Experts of a small language model: 471M tokens, 3592 steps.
Below are experts of layer 7 (counted from 0) of a mixture-of-experts language model. Rows are named router (the router's row for the expert), down (a neuron's output weights, with its number) and show model dimensions 0-63. Each number is 128 + 32 x the weight over its row's rms, rounded and kept within 0 to 255.
After each expert's rows: "comes before" lists some tokens at least twice as common just after its tokens as in all text. This comes from a sample of Wikipedia text that the model never trained on. Tokens count by the router's weight.

# expert 11
router [134  98 133 104 106 154 133 126  95 124 149  73 146 139  88 120 188 126 176 144  76  72 128 153 104 120 133 140 132  53 113  74 175 129  95 124 181 137 131  79 129 104  88 145 152 177 115 120 187 119 108 173 138 105 100 147  86 126 123 106 136 122 121  78]
down0 [155  43 131 182 116 126 126 117  67 186 101 188 166  91  71 220 160 115 166 150 126  94 158 137 183 106 158 134  93 140 120 177 124 118 110 178 189 134  89 164 132 155 166  98 177 208  94 108 108 174 174  85  85 121 126 103 130  65 172 150 168 114  86 132]
down1 [ 97  90  98 138 119 160  31  96  97 132  85  99 120 141 136 125  95 149 149  80  96 186 108 156 130  90 160 151  83 125 183 102  97 151  94  76  97 132 143 184 109 159 140 159 131 107  90 116 134 127 121 163 116  98  72  89 183 102 149 167 140 188 118 185]
down2 [127 158 151 103  83 162  64  98  85 112 147 158 107 131  87  91 117 196 128 140 101 153  96  94 141 142 180 125 126 100 125 121 116  75 141 108 137 142  59 137 117 123 139 165 193 188 129 132  85 105 133 167  66  78 140  98  67 120 105  88  83  89 161  80]
down3 [ 71 136 149 112 108 130 161 104 153  97  99  65  84  23  95  84 129 124 131 157  62  83 115  95 187 131 135 198  93 186 157 136 147 151 154 138 136 111 147 142  99 103 121 159 112 116 151 115  72 149 156 112  88 126 154 141 125 106 125  80 125 193 144 113]
comes before: " ", "|", " —", " of", " |\n", " +"

# expert 4
router [131 129 149  74  96 132 132 113  71 139  85 123 142 144 139 104 131 107 141 143 197 191 120 193 118  81 133 179 134  85 125 149 108 129 128 123 134 117  85 110 174 186  57 159 116 131 108 145 140  85 154 125 131  91  96 126 216 136 169  82 106 110 110  91]
down0 [146 118 176 131  95 114 119 137 144 126 103 104 125 131 145 158 126 108 156  82  76 131 111 143 143 119 109 126 153 142  96  81 107 139 147 124 151  87 130 109  46 121  78  62 185 156 176 142  81 120  92  81 155 105 195 149 138 140 133 149 139  66  90 126]
down1 [146 111 111 116 134 197 129  76 160 178 118 140 153 136 106  83 164 123 131 107 111 118 118 133 117 149 127 115 148 226  97 140 156 131 147 177 173  67 151 142 122 181 170 173 123  97 152 129 111  98 156 130 164 147 128 150  95 161  83 109 154  96 135 141]
down2 [127  79 162  90 198 108 101 134 140 164  58 168  85  66 131 129  86 193 114 133 154 114 146 149 142 110 109  99  89 130 163 164 121 133 106 119 103 124 137 122 171  96 115 140 116 164 106  63 126 217  88 177 112 169 106 134 117 107  67  70  89 128 129 146]
down3 [131 120 138 116 102 125 123 150 126 125 174 109 115 169  94 183 102  95 122 167 114 176 128 144 132  71 138 144  96 131 101  78  75  88  65  94 120 182 130 159 108 145 143 133 174 139 155 152  86 102  92 171  98 142 103 161 110  90 167  64 168 145 127 123]
comes before: " ", " the", " a", ":", " \"", " an"

# expert 21
router [131 106  92 121 174 117 104 129  74 146  34 151 153 126  86 164 108 101 144 166 172 214 117  82 119 115 105 175 155 135 135 112 141 122 122 117 180 146 144 105  98 148 122 171 123 139 138 118 198  98 138 137  86 130 168 131 164  97  98 113 116  87 111 137]
down0 [127 162 110 144 162 150 143 144 226 105 128 181 110  97  88 149 194 154 158 140 101 159 121 154 140 139 138  70 146 132 131 112  90 120  34 134 150 156  96  98 137  85 112 141 129 141 129 134 164 113 129  97 138 122 183 144  78  70 103 102  98 112 152  50]
down1 [145 103 172  90 154  95 151 191 117 155 103  58 129 150 104 144 133 117 200  79 104 148 104 135 113 166 148 111 112 126 133 123 202 146 186 107  95 112 145 221 104 126 116 131 146 121 153 156 103 124  81 100 115 125 123 112  79 149 113 130 101 138 130 163]
down2 [114  56 124 109 164 109 113 177 108 122 171  93 101  90 168 112 206 143 152  57 108 158 159 167 114 144 140 121  83 137 143 121 146  57 164 117 157 154 156 118 102 113 160 177  86 127 109  81 105 148 100 215 114 123  91  80  80 101 157  69 147 125 152 125]
down3 [143 121 173 142 136  90 124 163 129  83 146 155  96  90 107  37  81 168 117 131 142 135  76 110 120 176 142 102 140 162 102 146 150 113  91 149 123  91 127 150 132 182 171 122  91 131 114 178 104 122 127  62 194 123 193 138 128 129 119 198  97 129  98 141]
comes before: " the", " a", " his", " an", " \"", " their"

# expert 14
router [154 179  92 116 160 135 111  93  78 112 138  78  96  98 177 157 168 138 155 113 115 150 156 112 146  97 119 122 162 175 108 157  96 140 143 129 169 170  86 132 125 115 171 138 132 130 147 171 155 158 110 113  87  99 151 128 130 109 134  97 152 157 112 150]
down0 [144 128 159 100  93 124 130 135 157 127 171 169 107  96  92 125 121 140 124 100 158 112 152 120 148 133 149 120 169 163 130 138  77 123 133 109  97  82 110  84 125 129 145 124 118 168 171 132 107 189 124 133 213  88 115 144  69 107 120 127 116 160  90 130]
down1 [133 102 119 197 140 227 131 150  67 170  77 100 164 120  98 148 191 109 157  85 122 133 174  93 136 128 138 148 134 110  98  97 147  81 152 119  96 157 104 129 127 125 141 178 141 165 142  87  97 134  98 139 161 184 145 116  99 141 186 177 134 129  99 201]
down2 [111 155  81 138  49 186  75 176  97 132  84  94 146 128 123  81 118 118 200 133 155 155 111 122 186 146 123 156  84 150 112 157 141 165  93 166 124 106  54  65 113 126 131 143  36 153 146 151 155 172 127 139 139 136 126  27 132 116 149 125  98 120 171 114]
down3 [159 118 114  97 145 102 123 149 184 127 132 102 202 166 173 116 116  94 115 121  76 162  87  99 155 117 148 135 161 128  90 158 171 101  93 117 151 165  99  73 151 141 171 179 176 136 117 161 122 118 116  45 148 145 168  78 154  52 140 130 118 166 161 126]
comes before: " the", " a", " to", " in", " by", " that"

# expert 0
router [ 72  81 137 113  76 137 101 151 124 159 117 116 122  96 118 127  85  93 130 137 105  87 114 101 152 147 115 139 119 124 140 113  78 196 118 117 116 144 123  85  70 186 120  93 150 162  67 158  85 148 111 123 138 156 134 114  55 161 107 113 169  81 119  94]
down0 [117 184 126  92  32  96  54 151  72  99 101  87 123  70 169 175 155 176 141 124 153  89 144 123 157 116 162 157 152 116  72 146 103 119 116 128 104 133 118 160 165 167 145  77 140 169 135 156  96 175 210 158 154 112 130 134 132  79 119 155 137 190  96  76]
down1 [138 125 120 201 144 108  99 139 182  92 112  80 101  92 130 147 139 104 168 158 213 169  93 165 103 191 139 174 158  78 180 157 114  76 178 143  83 138 148 128  55 135 157 147 157 100 165  89 112 189 141 174 133 204 137 143 122 138 118 157  93  65 132 132]
down2 [131 118 154 237  86 167 120 109 121  78  98 125 146 115  98 151 123 183 134 105 159 122 113 128 140 157  37  93 173 164 117 136 155 105 109  83 125 117 120  58 131 149 194 126 180 125 105  94 120 118 111 108 115  61  63  72  91 123 148 142  86 139 130 174]
down3 [130 155 118 133 126 164 142 137 139 106 103  69 122 133 118 255 149  48 185 178 179  92 110 156  91 116 104 160 146 136 131 101 140 144 120 128 127  99  93 130 136 125 164 103 167 114  90  62 163 114 139  76 122 172 158 170 123 148  16 129  92 139  95 177]
comes before: "0", " |", "9", "8", "–", "5"

# expert 13
router [128  93 139 141 103 100 206 137  96 145 111 141 193 152  90 115 150 107 184  93 108 126  94 125 140 167 168 129 171  77 144 111 134 133 147  99 113 128 135 119 132 149 100 144 114 153 119 118 162 143  97 122 123 118 103  89 147 171 153 117 157  71 114  89]
down0 [ 83 135 119 108 110 131  84 131 134 165 141 193  96 165 113 122 122 119 200 160 126 119  97  82 112 140 147 139  80 119 126 175  94 176 110 151 152 145  81 151  88 164  68 144 104  78 166 126 156 122  85 119  50 152 148  89  97  96 114 109 161  73 111 152]
down1 [155 160  96 157 127 129 144 135 117 123 134 115 143 192 126 123 142 104 172 119 131 152  83  60 125 133 111 117  95 119 116 124 114 138  51 135 130 134 136 125 155 122 100 136 162  81 104  85 107 122 121 130  63 104 157 107  99 120 153 129 172 138 175 133]
down2 [153 157 145 149 100  96 101 135 131 126  97 143  83 128 116 105 130 123 150 135 102 107 133 151 130 132 121 137 130  83 158  82  84 191 133 133 136  88  76 134 154 132 110 114 111 158 148 139 145 111 128 138 174  78 145 156 120 137  90 176 126  69 180 137]
down3 [119 121 132 154 145 149  65 139 126  95 130  97 115 141  87 169  82 107 118  64 179 135 138 106 139 126 134 173  56 119 118 126 127 130 141  99 143 206 105 113 108  51 171 128 144 156 141  72  88 109  86 128 108  99 117 172 143  71 131  81 106 131 128 127]
comes before: " ", "|", " —", " \"", " A", " The"

# expert 15
router [103 112 164 160 161 134  69 152  82 157 174  73  75 178  80 142 154 151 147 134 117  74 196  61 177 138 158 140 121 181 149 208 110 161  85 109 172 121 140 182 144 138 144 128 106  88 156 120 144 127 152 133 137 156 167 113 195 138 150 140 146 168 127 130]
down0 [106  19 179 181 106 181 133  84 112 119 105 138  66 167 170  74 120 128 173 103  91 127 166 119 162 128  97 116 116 126 110  70 135 156 120 124 153 140 136  88 123 127 117 125 150 156 135 101  92 109 144 118 135  75 119  99 153  96 102 143 171 112 117 109]
down1 [203 138 174 160 124 143 118  81 124 123  90 165 126 134 131 117 145 151 139 169 119 192 127 116 150 102 130  90 138 148 143 132 125 146 113 131  95 137 140 154 156 144 168 113 130 212 113 154 105  80  83 106 181  98 106 140 175 199 162 156 152 143 127 113]
down2 [ 57  94  92 106  88  90 102 137 124 120 101  96 123 118 184 140 146 126  76 168 120 123 165 163 181 175 144 127 156 139 138 178 120  58 133  94 115 163 123 141 129  94 127 133 174 126 125 150 139 167 152 151 108 145 155 108 141 112  94 111 112 176 165 135]
down3 [150 125 137 142 183 153 174 125 109 140  96 161 137 119 170  44  86 121  87 185 114 108  78 176 134 137 139  93 139 175 114 105 195 120 112 116 154  94 160 149 125  88 118 129  96 161 131 111 138 133 137 212 103  85 144 141 125 104 153 127 112  85 164 123]
comes before: " of", ",", " and", " in", " to", " for"

# expert 3
router [ 78 151 157  96 131 129 109  79 115 127 149 137  70 159  92  61 112 152  98 161 124 108 209 120 116 110 136 122  99 154 116 181 144 173 157 136 141 131 150 121 159 114  95  95 142 132 146 124 151 120 114 139 136  96 138 130 132 139 127  68 104 180 125  99]
down0 [ 92 156 137 155 140  83  35  89 164 109 110 166 139 124 140  96 171 104 120 143 101 118  96 135 132 178 112 149  99 116 136  73 148  98 106  99  92 122 145 135 119 166  90  89 105 120 182 146 165 191  95 133 131  91  80 159  70 151  60 166  95 121 135  81]
down1 [153  79 131 128 125 154 159 104 147 127 120 132  54  87 133 149 183 150 123 123 150 105  97 149  49 115 155 104 107 159 119 126 121 183 160 166 105  98 116 108 159 174 122 131 148 104 138 152 176  59 101  79 120 157  95 121 149  84 115 180 151 113 124 154]
down2 [ 97 135  86 121 106  57 158 156  96 170 127 151 114 151 146 105 101 133 136 117 115  98  91 107 138 163 130 155 109 107  56  60  85 148 173 148 130 178 115 106  68 184 154 113  99  78 164 105 170 100 117 131 129  88 181 118 100 119 172  87 167 152 100 132]
down3 [ 58 162 105  95 134 171 150 110  75 104  75  97 107 139 123 146  97 114 177 191 164 114 153 170  99 162  87 134 157 143 116 131 140 164 156 110 123  77 142 138 176 156 128 199 133  92  88 173 127 108 154 145 107 141  97  96 134 205 101  93 109 173 122 107]
comes before: ",", " of", "\n", ".", " and", " in"

# expert 8
router [ 96  75 148 129 134  92 199 105 148 134 169 105 200 163 137 124  93 124  76 158 114 113  63 138 127 127  88 113 172 102 173 106 123  92 102 107 131  97 138 117 126 128  93 145  82 140  68 139 111 112  94 131 124 154 150  76  64 204  88 111 120  40 116 130]
down0 [ 71 146 120 117 143  94 170 134 131 124  79 107 162 170 156 149 141  91 133  93 172 128 152 161  89 161 111 157 102  72  95  84 110  65 153  79 119  92 126  96 101 125 167 107  80 164 136 123 117 168 113 119 126 116 126  73  98  74 128  55 112  81 123 118]
down1 [ 90 212 122 177 114 180  66 110 168 128 122 141  89 129 131 100 171 118  86  82  83  87 150 134 126 112 163 116 140 106 113 129 114 152 114  96 145 110 182 150  80 136 148 111 121 115  76 111 130 113 108 133 202  58 119 132  83 131 108 126 126 105 143 155]
down2 [169  63 106 102 118 146 176 102 145 173 134  41 127 161 141  76 214 171 121 150 152 146  58 109 138 107 113 133 103 148  87 119 149 151 148 145 102 137 123  88 148 119 169 203 181 105 123 148 135 155 141 100 144  81 163 131 157 108 125 153 136 146 132 112]
down3 [133 160 152 143 104 203  85 107 185 109 113 147  73  65  68  73 109 104 107  97 154 131 117  74 124 185 113  80 107 123 104 101 147 170 131 141 121 149 149 109 105 106 154  84 110  97  96 112 166 159 116 162 124 129 140  97 128 158 130 157  56 126 112 153]
comes before: "1", "0", "2", "9", "3", "4"

# expert 12
router [ 85  41 137 188  87  93 137 124 130 125 171 148 158 125  96 140  91 108 105 200 112  92 100 158 205 175  80 122 120 144 111 177 100  71 119 106 122 107 135 157 137 166 174 147 101 158 147 123  85  94 141 189 142 155  92 116 138  75 119 112 152 135 118 106]
down0 [138 136 149 157  99 123 107 105 145 124 122 151 137 166 154 141  39 166 105 131  97  95 175 148 192  96 113 158 100  98  93 154  76 152  96  87 183 124 122 141  31 134 113 158  79 167 133 123 151 138 136  72  93  28 147 106 182 117 148 131 172 132 187 100]
down1 [178 158 156 119 134  35  78 149 103 106  87 124 130 140 154 154  94 170 196  90 109 114 107 100 112 114 112 123 100 110  85 128 133 114 171 104 139  99 137 109 133  94 109  83 139 136 161 135 147 158 103 174 131 103  92 166 168 133 152 180 141 134 157 107]
down2 [134 175 164 116  91  90 138 127 115 113 165 101 118 116 137 107 113 166 190  99 149  58 156 192 167 106 114 156 157 166 119 180 139 201 193  85 115 141  83 134  96 172 129 122 112 124 165 134 142 109 113 136 210 158 166 118 101 102 156 140 134 134  49 144]
down3 [141 161 105 127 137 135 137 112 116 104 154 143 134 114 102 106  88 164 145 133  89  76 182 116  52 185 125 102 120 138 215 183  94 196 103 146 107 172 108 124 190  86 132  68 104 126 143 103 108 196 101 170 114  97 111 165 139 168  70 125 140 197 196  98]
comes before: "1", "2", "3", "-", "4", "}"